{"n_layer": 13, "d_model": 128, "n_experts": 128, "experts_per_token": 8, "d_expert": 32, "d_shared_expert": 256, "activation": "swiglu", "moe_layers": [2, 3, 4, 5, 6, 7, 8, 9, 10, 11, 12], "router_score": "softmax", "normalize_top_k": true, "routed_scale": 1.0, "balance_loss": 0.00302, "balance_bias": false, "n_groups": 4, "groups_per_token": 3, "init_std_router": 0.024, "lr_router": 0.00172, "vocab_size": 5474, "norm": "rmsnorm", "norm_eps": 1e-05, "tie_embeddings": false, "optimizer": "soap_variant", "lr": 0.00635, "beta1": 0.95, "beta2": 0.95, "grad_clip": 2.0, "batch_tokens": 65536, "seq_len": 256, "train_tokens": 308000000, "steps": 4700, "dataset": "wikipedia_en"}
Below are experts of layer 3 (counted from 0) of a mixture-of-experts language model. Rows are named router (the router's row for the expert), gate (a neuron's input weights, with its number), up (a neuron's input weights, with its number) and show model dimensions 0-127. Each number is 500 + 50 x the weight over its row's rms, rounded and kept within 0 to 999. Numbers have three digits each.
After each expert's rows: "comes after" lists some tokens at least twice as common just before its tokens as in all text. This comes from a sample of Wikipedia text that the model never trained on. Tokens count by the router's weight.

# expert 102
router:495475418589517450405465486453512460437513489516521523389459440593450525445541482509497501481588522483559531580463480482466443494352476391547578548524537398499502501447505515579459614551467487483536553516410542563469468575488569521478488468477485498465603485418514441516507495559556387520466534551457509496512499514492528559476552520545498519506602549531519466521546531484640461528517
gate0:504446583414570519403361469451593466473498401557439525475511461450502512565490561531524567468507431502543547543534548469465565507446426477541543535565536459535397519514538456465438522435521645546535526505509539503536506523537606579498529480498512506513524525502486565500562431511546398501453481539406524458501458560406458406437555476510499539523522448478515468516468411439484545555460
up0:564464517553506445566555421486478559445456493503446471462513562497517499494482508504409598430445517509522542495534469526517512458538538405479472456473598492463437525472498452582502550522464449481595458485549593465579455512527560491482555423485546524438460442394499522416537464490537530453492513437434537531465619545392540571565425445615532406475507518477538548481497480500644530476503
gate1:451574475437524485533519467519540584575448476530492510470511535519501525447532431533474449565481609454490516511505474418526516538484542581460526491564464456529445528449502439446586514515402486575588575515498491491463536441506511456488514453490392519565528459468346578399493439549520440523555582593528451516517595459569439428437498506596544438543517419469514525488518515476456522497400
up1:435475533421491497470484570540596468457437537557429418544532566557556452449492459500567474560472546580476529369484560549530462526527529574462457502490516533488492396497611488581470492527430545579551605566581475582433588467461498541541527516508493517509464518500450537451541533475457506538451462433442490491478504553421491392534368509514486426515506474428498456449509484488588455501484
comes after: "\n", " ", "-", " Party", "\n ", ")"

# expert 15
router:496516583528513492499486477521453506486543538449487615442456490457545523534594480485597527466446580563529554502510419460468579550522594579532560405468462509484566423494519512475531527574462491500418559491528454588510504550645557622562541526513518433562492473540413503456495506481488563564602480491496445513582542466530507553549515514562444509415419456503475483537502543496517558480398
gate0:446602379517455502455514486533547514465569437419535512453444524528623538509597419469482525601485526495474535474499452474554568481527469535540527402498475478492441506407484479438446494444565602501457537445465479532470466595562466516590562460507485533601471519545473449511447583505481504501529494466489432425464547541571541544519435480489537512563476471493494407524605395527501464427555
up0:494613601477542474376562548519474480496465450432395510512459540544445505600487416474466481536504497492491504573460515467414465524457534515506487484425412565537492481565552449507501585546605527428509405473519530494522537587484540601654494497440448429535537522479543484524599504504495533457499469513458491454474410483461510513563473433493518551564428590496499489471535458499429482532440
gate1:558385445492415526479500509546539515599390635438504476491450483511589529483463460494539446447587481484491530477486445441430499574516437529496505494490471544499478492449540557486512476472512446462542537524552379532521521469614516541561442502560523484551474514428445490479530523598572405528522550521554484446493497460405449612549499428588458501496442566525521490436521426562511433519561
up1:479419535606523577588501559422401477467422400519521553534465503491601465465588569511511428503525485559475518462501463508456505475463546516496548521528497509477474502551519485494638664479474497536522513393591390551513537496499546524467532449468498466539526520477455420502469434497569504514555473535517433442446451538524442576402487536424508400516481531472476486445522515500505525432575
comes after: " W", " L", " F", " D", " w", " B"

# expert 112
router:521561493496536478593569525525489538438480438476405525493427585539481537531570503512444476487503498522499399495455526502558488572513390463514439616505484487485555460475413532434587619499449537500527403545378435424544545533541486532480576498545496463559444483468438429508533530484427582492555544506525526527517422571509510513533510519582519539526517478482587587590449451439517569476541
gate0:520572535532421521499531362631526482552474459493548508503520530497532530447493466367530501502562475579544481521450446490451467496533391505449445540545525451540546479493404516423491499456535489483525514575516503522503389550441541469442512498559558409614519414584464520614453491528483470495449476541551565545480461496448501511520471575559459435487492629515497548461505496520515441405485
up0:523433538471500492452440437543481469579496533481428445406509610503440455572500458442556502570574448541525426521440458384508474480538532405501530488468519429549503478454455572508490452469469479483499560530438518501494533581490550548438548531494405526497617504519509545499652455505519438654492510507533487504504445484522499470508512613531567437520495462605481547437468525454483541429512
gate1:510408521521387543611481551446471511513489422425422466553464507544572505451503483464523565468474541552522526542459435530528503585508501533484505586449380444495553470476474515487491462430469508590573506479475488461469452427542476528463448499594494534628572583465486481471490510504506479530562456492432540523576399537483504448557538541491532488528556463564553422518482609367498458429531
up1:508466505460460432486485469472580519497476560522424524558589499476535499469457431506534419617495495495474539428456443502465489589500518562541500495403500541511522480444512484485460537498582538533592485527540486496588460513499455552432500515517495544488451451556539509565514544511536538475525510346389482543460501496431589402519484460438521586536419662444562537438490507541513408518418
comes after: " the", " in", " of", " N", " and", ","

# expert 66
router:411479457527462444565583461436444500564408482476399523449521514484472556527516451533449546532472616503512521483525475485438594517446460536421488411510552463498490462568418455565457464438532486545404493533512559542464478534463450502493432474492417561622490501462503559388573429507438492408442479514510404499477470529551502539478448459477554464553492586511539450537459474463508456381532
gate0:533569452488456536504508519405459470596578509556449416462523573560585507535492515485460439503524503537421499464484540547533593488436505386451533474465512599491546518615409415529472500422472556471529420454538475512514578487489524451535415452472527500534400507549493480476614486528528459508522482454449517592468445602493397418483500540479553539561475563525461442493536499482594500476477
up0:481525503568459579494451474499508467490484510510492527557480419522529536500437455570435461526433420507532453518544488479566374485516533541557538595537450499454413513535502571458528477581391438630526460459531480544558512427514459479541512464519408406477496544572495561476464549433505529500592545511363537471444577492454450500505516519512470483587525446497604417471576548576474503476459
gate1:460546480485450475476467471503522413438560494554491465494558521419532550612435501534484546494579521552507486488500452485457477445444502554418507438445428495449537513472471536536478669438558475476442561481570461490487434593471472559506443505451579497579434565532500588513505477559438521537485497437545496545464450606557524469567468456446502467576456570523528590452488501422524402439575
up1:482476615467578466506573575485513498521481563367537469518466515534572543484549592582518566491427449448542551463483521489607475513464551520542522491542504469530533485480461530461450470531493545614441401507592571533539432547452494528528527430470572447497564439542475493481443445406439476564492399421552430443453591472460517506488458468498536574447455498485488461439497528417476454569491
comes after: " of", " in", " as", " to", " and", " with"

# expert 41
router:558501600519527414481484424475472569485551592466484577515445482519435571479527489447510487457480481516431461463503453577553490513570596469504535429476532414479479481437488535569543435532512450490434471459476501579442360494541447474465540510532600470428449548554485423560512522489439536528523538457493535502512544522488508562412520453540479453552448489616569480493513543467478598401627
gate0:435510504444443508486595498454443406446471502533425502481449537504466444443519569529503533595446460470449431565518507495459550544562505511502478491503525486535461415533521556436432536469444415534446502480460535522469478530511479531460595537546502492480551457470583432410558610616413479610517482492519538506599471594550517535510504552529465498544541535429423583546499395496563526473401
up0:487492508490492615570477527417486508579490534481474496549491618543539477530521419449545492433555532443451485494462528441351429503497501469468537485426441532426553565551532524523474612522491523478494513399444545542465456516497617481424570434427479540562494461532552550516531484538422570487528500459475480577524502528555459424477467455521499458459412516547387495442578492497565546512591
gate1:488453542574535507502454479425459583571517536500451489505522473488449596467518428522499431512544454469450436488439474587436395503463586561588560499495533424468534461486572476564483456481448467502532480546499405596482391539546521486607597488518440497524528458564502555481499470465461477521445477535557485388535431583418551483574523537518454413465485488569528512464542568558540482548416
up1:431506495477536482519532491543459494572573503378429429452524515428537498484496384401465496600483494511509482455464572547586477541575521606492507575424622513570478571408480384496545523445477537484538484468530500477531477513432450472502577538457481448539499527474456486529589595479482472498504529487559515515475440497470582439533558588449524554509524452439517458391482504518570516419502
comes after: " |", ".", "\n", ")", "s.", " =="

# expert 25
router:502473480496542526554559558428505425555411526515494524584406616560459555466492519569448521533535508506464556475474490532571508464506402503490577426496497566527495365424520565479461499421545469659463483575476523550559502521527518470546547496507511450505442564470390555577548468500514479504504524570463515525541564510458526429519462509505498504564620533481475600592531495484468447545448
gate0:403477477399561526492433540507416489464553428497487497488442517447456547481445480576479447528391480669620506567584541564537518396493510466542424542516484434593449553400501536473473503509499572554482614520513461479531504487510525447571502539516466604477499500563539487423478400533523491455508451482487528585472553495477491475470432551490522535471499492506556557451545511444457454544489
up0:563492513370550519595540497448463485486577430537462563422517503422466477497552489524530581484502471459582471484397402539488521486479586542523489431361512456461469474446479541444483541525546469484470468530518506459467471525483586527476559523542479498503419527465528604533556607588465535480556413454481446596513436557456514491431409492478537529586470482507586530521505451545579495516443
gate1:473478471487480562487519422492470414494459487443487416446402459436591587598447529462557531532582576540468499550534493543530523534550483491523569527480479456527490523513519441499476512495434495448510546470540461389592528543539546539531402443605477576532566440551489542459402531581504435478447525515550392503463498459514487454546488532598475481576473434447456547541507543453367528545494
up1:453503525493360475523522471417469404525491422471540536447433478534583533555528498504594409469482480434461492500519580510541529477470486436480551511448488524542450638484483485504541521429436532500500493570454442464557360536535475508432428423584489505470643546592560430555511473569485494530432581500485516505488541580501472434550523574479516510481466571508548540532502515485439540487474
comes after: " of", " in", " for", " to", " on", " and"

# expert 73
router:480464543535546478558514475510533510623401487497481459520477621552469467499612449569461472544496485518465510492521479494569491499559486562531547500480475551577416440436475539425487506473561535642512455576494517559591513513526511500525525471536535467574448686453460468500602448470518497427467509518450527468484559476481523459466472421489580513504530560474549568579583492505551425543455
gate0:541407588495610517422522497505598573519442436423511471482520472567466412491432554362546490501470485495449558470460571520517484564621506458445444514521402540537471457511512474466528435472512540469534568507489454560459599472508537556536488514455500495590443423481547478501435491521589484513422507524456592532519534501461516442516441532488519525537523489563466462502501524519352470479608
up0:483469568459480543527489448508527518566461499393480441626513441473303461582614539480485493464555463457506464498488445525475526456486482540491377408493495503459580534568476483438493445494527531551463450506573497482528555558465484593513428533464411435498515492491579454539472564564552538489481450564445517551547531540533525508516549400483503494488500494523495443450533547568493521452621
gate1:479550468514447505507502489453451531517523484480541484382481555527574488550490444454446589601526569529493494522518523437535416442515497571537529533480524438503412565360505442615454534502493499567521451461532507508550494506474553532581432453523634531450521535481385536492545466434411527463487516478409522473519440511471422526537399527418504515531466573504585507482539529441558498449592
up1:522443565549434602461463541614465532495599591438489484512478490464527461441473529501529489532493491417476489533459445547518429530435551510499440434493569547503597567442550487501534537521543492468488519495480523462518501404502521546524603509527508541387551475505572478441501519529527530563523547497527400429441507500446488438477360578601486476499536373409527505513480478570390483504502
comes after: " of", " in", " to", " on", " with", " for"

# expert 113
router:520474435564560471419482585426467430475496447480537475482532434501502482511578514467501538465586539532570522501580429444441588477520410467593438433429525446531456562518521567533478486537499441449502561523469455393477559515471588441556502440522633549507555524508570422519516507532447500434551495542506462463521515437467409523492525451456584592476569516456519487494459522550489398517411
gate0:456574445537557561516472490383542392546518521540536518461584414509492588515489438485405452431540481504530514493472516496508445416535560489534523584580388430406503420525593515476474418447541425438514525467502586490469485537500451469450545511551571489430467463484463455457450557457570475470559497496521550496499567481553537485499571592470496501483506505538566560507578471463524399540595
up0:343491426531545455500467519542433568479537446482499527438599557494535552473463589497509470407514468541499497487462538496460457593495426510530606571498487534601466480476651515438441483494563558520492529399530581443459471442495451540551556561502520526475476501583489486516488433433500480511374461456540469522510570452495502446530491485591543445422550521446550475524463543464513522533441
gate1:551558608499524521558529431516474391499544524451600537446532504481476513533567479444501512487559463506589516518500554489474634503582473495451446559461586507439577608470451497472437476485464439499486536478435512394559446490461517527550452464523466497563386532460405508520541511511523553561460546375453459488530461518458375503476457514527603487464460511478488563467550454563474442540516
up1:443516513487507527401500456552485490511529434429640511463493530419503544554506385482404549495533546469524613454520415476523519488560452475438525526528515441546511511527384440531417573469561517546487566451628495514535475420574496519544536519526416443519420476502459463478533482463459477538479651453470466519476556584509455642472488510479490479523493458499559495477569506509490478535489
comes after: " ", ")", "\"", " 1", " Candidate", " Title"

# expert 114
router:531477488536490435480372525430488504533517558519452489439536432465515515507486547411451555519560548529542573519516432437453458585544516510520463459421523466572501568598546537509446462529522486462522456564439501494464469475494610514466552514570602474602551479514598493518518441472414578590606484518424417419512531491451457524483537466547483520577579577538556422501454543477521450447512
gate0:573498475444519502481479439534527497500538361450410495532613501504374481519465548477491467528472471497577585424558536482462478546584417462483527573548505515458436397488488480566453466491571534471509556490388524596443536488534537444462416529459436478489530557394558550573507567466550494479561501516415481563511492542488579550530543477492567523475499441504388502562535543544454476488496
up0:500512517498434624499441536525595453472495486457417508465569509580443460543548454513441430533459453449524498470486565542478537543497360512563565461493437558581419342503482472500413484456478522550555505435432507485564465517487518495528405561520482441501538625466564489515465510448526564495540480531459472486502497505495557474529569567502529602441542589480499428473444563552554487480453
gate1:384510445547473493483516536506596461464519527508439445522508484486472463529488518532391474503423527527570468551496504552507531462598567520489412520574458486575498515417542485502499514491582532530500534485495507525481489449449494512505425381544491527607577427508430459422542392549490454442458534639451530559575526547560512491457462540355521510552518458465485479421497463465553533554591
up1:480617519490488465562443574434573413516579514585524456555483471501445408392549552488398501534517504447603521598408534476403506512521530471491450441529516552552526409524453483534559468482517531461455475452498450556579466554536552488487467480559465485496547541430504439458493484502522436482436427572510465519561451505528521521453582587528431499429474522425552459462479538590483490586543
comes after: " ", " 0", " —", "%", ")", " 1"

# expert 83
router:488458452529509413516545524487482499487539459533586509557407411490534505505522468576505406519476425511576395528476482598433592392420595533482493545447540420487462503448522456521456526533499502449474490352481468588537473528489583554538511524413528500412504448511618476577486495558442523491469555552524469532493530456490503502482520460544600476407540495543401531545469454516549525498519
gate0:470495486539491444542511509512566490577484448467505458505581429457524589558579487467486497504531442503499520510444529485444480453541571513512481490581428473466443560481515448367501549563495525516546474562471506499507543600521429444500511439563490401537350440579428515477424469561473521497540551496478546479431527466477429423485523493449518455608497491496534423457566582531551523513667
up0:447416492531454456457506479547504514562505487510482483467444460397493516538495577446511558537534499517481406464506610449502496564510544490568469496531547583556490458517490460534456509452510515525509515552568428504543483451418579477499484482562629563489529562503460586529585466479492518600481468490433529423439476488404575535559352450453531484412520467584431442579410480551519452545485
gate1:554498471446507520505520468429524528563457475478473434502450389511449418467456501521528441512525593385517462471496444511504497467460463571451488595592504491509538548468524475513616551554430468421388480487415460515446526536445551461547519528549443504417610574456501491488461551479579509516563600404544427514573536488523543577505598556468548470401493544514492531522498454531455540520544
up1:484528529419513496481502462516584521530491477424372418462518403535542412454467511546426433573543518453522514492518471529515585520523505485510515571491529527438427545489508483433605572535429538454470448544532415506451503517495532543575558542519482463444475433485468494444419529501459602508523490393530438498481474442541600650503494545486537442447608495509485510598426550521539498546528
comes after: "\n", "\n ", " 202", " 201", " 199", " 200"

# expert 32
router:580477536524508499485585418518516564480508523472456488543462467466588601510643411461478465535548494536526572523450384525621521514546455533521580482441540450457447540442493466431533546486451481513501581463530515492468415595562435536508509464567578560571402519577518474498475481540496536470485516459424550499476523514470507536542462446532534459502531466576523463386523524546421548441588
gate0:479544526556507512447506492514372531488526516580484423501466591389566566511571487492498506500528608558545525421486468488533439506587469559592476424475477479512478451480432493442487409500536510511479463505505592523581575507487405641527452412564509477368461514462553413456491523472514497564557562583500551533565453501555419493501506509478449499497489551455501505484510452481509448406476
up0:464582491470578493481498563551545530455538622498438493406509569591621404537510469533554470510466528557455532555504475491498568520519535521494502471556442492522495517572464505495469424459530385450566464507544441525571433530466512360540538381449518553446569459507474429401509537426498467584403468464499492501471508543545488489507458475497443522512464437479510507503470574587528426574509
gate1:495508518507500408555509513516531583590493513469498419512462416538455453461625523494548515553547456506521548569374568472519525489572519566384460514524499468537466561513540567554586551439537472478428502502567446543453499464466471491506392484405587462579453461488434622499414554479465446517475446425511447485506558499526451524484573469571573438508524490543464528398515469497497453482508
up1:522455477514512543419472585506533516513491488564521500532520559505483404459409550544420510540543465377398410543490479482465523451506514519642464563476483448472450445523410509451509488491517502484477489537448563450510495410484530484436585523432522448398526508566535513452557468509613491505450559579532531551527501585495463488513614399422492530452544499503545538550507562410575511564493
comes after: "\n", " |", "|", ".", "==See", "s."

# expert 55
router:530534531517472541562494459387435439460425593607469511520457438486432472522509472495510475454579463468422444479472515463525545518512526501460512505453481562459567602407423503604482439535558412493580509533533475455477538495539564432519586560532476536522545513470550517409606452548473507592464511479513537519560432430525402534502502455516515486491499453543610474534419507456554546548400
gate0:534488506492516522544564528494496487450495538528387477430524479525535386413489514461539495472532442512413536375454583585544433559495536423551514479486492518537462535445467561538508517489452599437465449424469487475617489491556501505567502536532541502594502426499589484502549538538505506492486573587517495459483444508451542514409572584463567523368496471582573439475500498445399487471474
up0:477428537489486550575532467612421439447363504474473506515568594498444493508508430501480423473531527485519456578479474424524521559518453407490545447491437519535509548553453395528430430469500529488548444417551441401592511577536561605497492535533431525562535603571507514500567469462509534442508510480480566477540539489473560494460465529445542517491564504461468507399525575476514538425541
gate1:492632577520501500520460426499537511499452514520413575590571466489457436389569408499540486509625477474492470532487512488403462474495480525517503549511489453530494492467488439476523437560549516496537509479516553625461463438474518529463622459529451479527602533403499469461617457616484508508516533421475548517512545412485446485458523600527474424574445438444530500515489444519504492497478
up1:526503505491452574568512591549482468492515478485528594519559526525404477516498551539494557533597490545462477498505527492422513422540537488518496532540485435477548550478492397446507407496552383437445517554509433460493490480508480451523573518460466556552391696464471386414487539462486525517569562456528455568459500516452449518485468513471492387575503508441549537489544464511583514444477
comes after: " R", " r", "R", " S", " A", " T"

# expert 107
router:473570442521539415411425554487434495537506534397516433449521438593512588527545398505494447439519536544535548403468516560566547472465456470457464482448474473473544561512480598581516465524480471504495553453550469480421514559530444474540624511621579423459459505446513528521587445493440484472505519521443526516501448457461466591471576449497487491439595496463441453431506584511501505522480
gate0:471582494511410421507473453450443484438555484506503490462560552538433513489521556462595480475531511584517529482385535613547473540421525424341530485495444449488497480415516533511575524563501437457529552497562513458475436516533460472554600511487496508571500539537508526482582532440520438475551412497482429571546500537495456505564518550502459509478457529553479465430421496594618443438537
up0:480488568507468386504415530545455494494535555457530535471543543474575494393492515490489419469574583457481557554485567522435461505511478464530508525486466504556458605477370493452485485508584617518447487590510545438542484505537470507504397487492490478451547458469470478631513517514540471447439519538532520448441596493494468488402529498625552424451544466491428542523502486636498468485479
gate1:496468478575529517503459485500505483552493567520516519482513535598520555513461600498472513493533472441463568539469508514555496427577466467388499580516535473557431536443466410430498471455472528419492456427345546530437533521550475555482536512587482546550493480547410546437510431509544526452589460453589442545478490539431432588503602500521543463594427526576488509476499425412448476484524
up1:500551516520507502454424445461395499464484577429554480439491451462528462581483511511511503531518513558472488458480460468577485518462486468297582504455477475548484506475514429505490488516535471428557498455474570442443542496450577508574626527512381586490495479568488531499460635488433543562457556530531560480504512589517466457556592499602506536437482503535463571496456517506455460455514
comes after: " |", " on", " March", "-", " January", " September"

# expert 84
router:461489483546475427485586514496525503549550516473450548499440579560406561515484509611510572523521452470601549552447458410459575539506524616452455514507526559479574481531505588495485600525540504556436429545535486490461490449617510529494556458369490477476515451431378531490438434515553484504507456513552466491416547506482509532436503477509530588422478493522409509495526553403518515544540
gate0:514432478583470414460500437441461476542571448496440539542460580491512519516465564402539475471537592535462528539473532598512470486533576537513444480524336539492494562522460475497486631485457571565410466557547580509512509451538468485441550576449488530420450553479536506498484513473523552451481381572416524494459534427546465369516496532534438538499475523428525515552492455518512524539535
up0:575450498516521476400494507490440452623626532519417427475572530539414444596519508534546512528481487541476541507453517520429429473544434460467505487526496588522499507469575466482562514531436566437493466430425636547457482530448550523468583471545537465465547435457529528576453489490453520480489487534524449480529508474415551512523541396519488428508463489464358560503493515541518540511609
gate1:488524548428522530466520609552520546427513499486429516384414508488579531443396490523518475466626544597475567476397483443409574450554488551494508427543525422499529484501544458508515495533525469453502524421571509524477509425575453496541494473388486506557585541442481488472479528653508503492563513474485519540461461552471407412467512560495531518443505506559486523469444474579514468541545
up1:518517477451590541531466548422453479514449509551426327481528524559513481483494401526522496434501474512500602483558505532577512430503570535490509511526517531559466528380539582523404455577496520502474502478433512533496499413526548477539495451501475560549404478582629431550486468571587405468537548515514434521455491496430465529515471451571461514474521494504553512593540463490411474441474
comes after: " F", " f", "f", " b", " B", "F"

# expert 86
router:511418481438513418505471437524471555600475547488449492457434529552545436477485450471598475473481526431546411543419456439502441417516530527489484540429479502577434419495568545460498535452534397504574550574566429414447403465483417620455506487488439536433576482505491507534539518447578515490456433564472449475517481541520474561446532500468463564432471533468577495494526552449529450485572
gate0:504559561479355478485587595427504547421435503409496542521493564590481389575499480491496532458494487464490513528490534468512500542493446572550581580556492483533540516467477465483443566550506581415510455534484504511599523483389407457522432490376507465532527507538469489524491455527519526428436467535484505535454416444453599493510509562402530493503521596463477517602521497497462482532548
up0:478516474495452523518513410549585529546510416471506442496480484346540600431510564501462390480526476534413464530492437521439540415429550529524526475483495484488483507539546600483501615572428527473444537436592445513479507396585512463503547544485451521564522548535506496477511498554464492439542515469419476438486494501556455545488503486543567545501444608565580505445587562418503509443473
gate1:465505551540548480507445541537455473529457513571471366534486549553468400425526550630575490577516535448488468444450452540479543454539469526513472520516423444564543496490526481430544448390510374573470456517540484463475452473508540551556487582447490491501486521442454434513509421492562561569490619514416498483515629529531546488494506505496487506507501495435442476536581429571511476583433
up1:387472470516547489499463486491394447517554477500549515487492551492465564491472513613542516493462518458431544568476495489571542499447605469462461497455582521524524429515516513491505424414541400481549458567524476539525561433455499514558355478488494404467342552456463530534427546527524542481499591505594515517578537528498502504491602455516528558452519477506480461496550527538523544364489
comes after: " |", "|", ";", ":", " (1", " 8"

# expert 90
router:522444574562488564417556479414458568475515536413590570480461489362463587478485605472488469466505448470394506514568471567501573485527558481577493454484516462440537523493517506564476508531465552497448557500513458528462351448476468530479466538519599540507500516585445394517534512501475586491456478433448538513517501504468517565523494451384442509497534446545513437525462508438490541421577
gate0:507588469469545546511442549503539491557432483479508460474462471401573494448523546516434458530531552475485465493541550595453647386525401516431531574529495488475375534580547546502569531544525577465483472606531388549443459470475499519545501422599537471420519407535532484477511434542454505483479484505587535543508439474479437475502447520508520531423559516527577466486477505418508495509450
up0:523492517525553480527395445420551535514556484403558523560441582422472529441470528532525447500512388491465592503518516496411462473569557515589476464507471498562597455478545527523530462534547554516515509500434306528491467517522405507483508497572435549478591495514493507524460416506458518490459527494579539369506537498512526492565569498497453409518529493470549445438522481478509607455529
gate1:583513503563481443632447483531464435531503504537532523612504493518556518579551466438546449418500443595413485494553526488464458509435511536506485515397481568548412475523548449508500450510481573505554518489586475452512496469574515441436479539525481558555434499524436561510630454434483512525424500464518439583576453507543463475426460451488537523545498463393423553505545478448542560439424
up1:546479474468451516485541498549566511523553512516552591565507500471585424515543571512466409553504442575508469617504453408409545540444453531491511457474501508467495542512438529443529445533489462391543509476557568579479588491549563469443495595410635538556487497464517505538551530452559430453427456500477565504449513447570417444423535485439470491519494508520478565517492416496439406479465
comes after: " |", "\n", ".", ")", "s.", "=="

# expert 38
router:554544479536503418574422487592470564542480458479418551557602403545375441553511497538557522494587548470500520444553457547416527571474553486482517443535544472484529478530518476533389475493482490562437517526447468484457492428479522481452616436455487595525425485471573581451502622486434538438429471518510477503512439465513527429483477514483443455544532523552506580499523549420467551493443
gate0:528528432562564457528439405494426478484470449404476473543499517439564563465492487518432538484566452507503473406515507493532381517390521524447520556517533521521538556462485546497548552530535539602574524501396413507456484441468528518448552503530524537466463565582460450617493527489463575581490530443516508469488537490539488576424542467584474494550488441486549579401496461450501596486391
up0:495389461509503479471467483446504493505449497458441561532517493537478494514416556531504616532500524445588506481484514507514524564482471575466667436433530524549578535616497451491503483479533498477448480590644510412443541524541542574547518459488534553403539499505482545563521562421494401443493481463440468431439521435509541558488490429517517548471457514494499474455523462450416582539414
gate1:545480547539396478421493541483518531481476442447492535495594440600474582435458475505497440477504576481464541528536551509452528476376421474484541422470499505480438488460558498672424517424477514480517521509446558491422539503524442507600581445553543456520517523485494473517429578525506477516443456464461577531530436441525508551570535516496377536491512536566446498464466597493528605526516
up1:451483439627523524448522467482407391428488577513565524470568548549460485493472485568487516482476428438575515461553485479527507463517513478519509569517471609450596515545529544515568444606498504636489550466503456458425397524506515531467417459535515436527481603546447526555455334513488514470457499489478472447460501513546540497578498477501375504517497543439514491459512486500549509487557
comes after: " as", " is", " in", " was", " of", " with"

# expert 20
router:516510503556508508505450357466488546580424505493495530477516508497524481535518413573524471531635439480558476433458541433520500490457543431478479440380532571480467488516526362427398469520525572512529507487499550500487541555469409476485550503477562534482527528527539459504579477460513488496493546565442409537454460569589503477582506548560440542508409547498428580561582493570494551430524
gate0:479492455527470419491546448430524518577535518462519469444552534445582507547563514554433499635565490480485573480448624477525457557474561525458497413459473558486458513502541420500442537491505541482483493512511548558521447553457499503541510526412480445515593521577432508580522532514470515631488496601422407424435535522445440497412519516531547468497464469493418412473474595492411469520518
up0:533567437531513528494397464533544437523506470414555563433540441518426506487486456475540531475541408509489445514521535516473520498468516535496510464527493472597509409488525507427465630497444554417527481493484503500589530509425461545489576557385419526556490527514580507529497567603461406407520527571599494457478535429393443495524513446498549412462588466486502485489527537518584544476568
gate1:464556469421474503507486533523472460456532460502483549502502374430516494447469508519596527456499447473482539383474511428549489497412485427563522518473561503418473532408493405435528516476578465494489464533502449415620494464511455466569503640488533576524489576490525515568621534532448470533519441553628489563470491476543504490509511442480496521552429559493454545549556466594441526552518
up1:483516531487421465550429452474460505476537432460445505536562476411462593486568576470431537532531501492572539452458468358527428561436435548415548464541522488443464516515493484528530555512538485465488512483556531521497445472552461593438471478547468501480511512517410427531489633447577585534501524523507538539540536442477420491517451450491553484492507594400405593576542567554459549555471
comes after: "|", " h", " H", " the", " a", " is"

# expert 19
router:531567534452487512519524537530453495493447530458509520577570451608525497478573498482434508622480469467414587466638490437433500473497406541527588490493427561466506501430488431401507531537498502473583598538463532463494520444533537513472545555540473532496536534468448449438430418453512509474393434516491506518520519516491439569460472410469566631529506486555440582514476550438508525547473
gate0:479553444518545478496493438539451468528436471505490470467574453610500475410551559454549428510450476500519519432578531441459501618502484517440539447450413516551500461484548507528572521531549504513510540480446482531611431439486535488560450562543523513494444557482626490497499546607544566479391444559513437527557546575503437492525459453477419490513418521489490399506580489361523518476508
up0:452504494531532413526541491574527500454504518462437591418519463548461545431537457513477479490495447493561466465554427524511538548553467453501523650527461510453547537515383621513490549453623476504502405536530509419522526446458566411541519536542446464562492529466431504539503438488473478406511534487604434593478483519470390571507516454430439441509560520495595488555525480467470527534502
gate1:551479476497514476522494480457523526546509541459484468496488512523553522533482490456516525614523573458485513446559559537398462450480439553519505532428446536326415496557506496516419553511445522502479546549421486540540562535477544563605488456491514565591550541479436568466410426507510472490463524506456544408480516463479405560496398555522492521419552547524524431461510539368611542518488
up1:590473463478424471518527552497367492448487453493445482498560495516539474562610484598478550442586447518466483511483512536452469549524526468507611501481406438538458539451502497530565476453500475591615476367462503431491468501521462474507497449529511436632487530526468557510455390486585443549478435512483590463514537586403512562481449476460538577563483487516480500493555510540541512454475
comes after: " M", " m", " of", " the", "m", "M"

# expert 7
router:504502559495428500564475479439450511496530577626440595558504455465585559501462457561504522505516512447542525495537472497471568520578542458442408497349539589437557487406541503566443434451528467548575475413549507454406506440550539473442516464524508455554522469578438482510608502491545484574435477494476495531507446505499565441539569483565498423476507450467523443514424490448553545551480
gate0:445536436479437489471433526486532538531402558602419476505575521435586398441517508527482515583592509529490505527489463522433516533514440508560482426509580456454537501408489425486474509512479492550533485468499558554559444492615453560431499493555455435465535552497428474473464531648482439598508515426613449555499480419529520470508567533558470487447520486415491496458491496486538474582549
up0:507451485524522495548521478480511550533421439543469536537498503517537432516529465534450534500576528505392483516470506484497569447489456471548539514582558510502518371445378552505457485436441505547355550443578506492585566498607504493435539577447513591425501483489517530494525508524468598511543472428498516389566401462502530445551487525449523470454552515539536533465439579492492593450403
gate1:382528511534451576526544587507612408537547434538475548464480560491512415412525559490462496488570558514517495444457406552550570539442475492470430495486526536465494547418540538545507531533601493510573525505512526473405444504507403516536547506552446449466484496473575471537602509409520449523493484419437586486532466558443497475531495547541418542470452521457471457373473441522536563476555
up1:443432518506491504491553497464545427434536524544479488571557372511545536465533438495467517526460529441475529447543501530540482512477518438611535521540561485475400483450425504561447543509474490436488496525501483497577447570522484547410511460517398512449535536638532489421508564550470485511575494524476483557601535469589391576531433544546445494425504443505537495500504437399514411551601
comes after: " B", " R", " b", " St", " H", "l"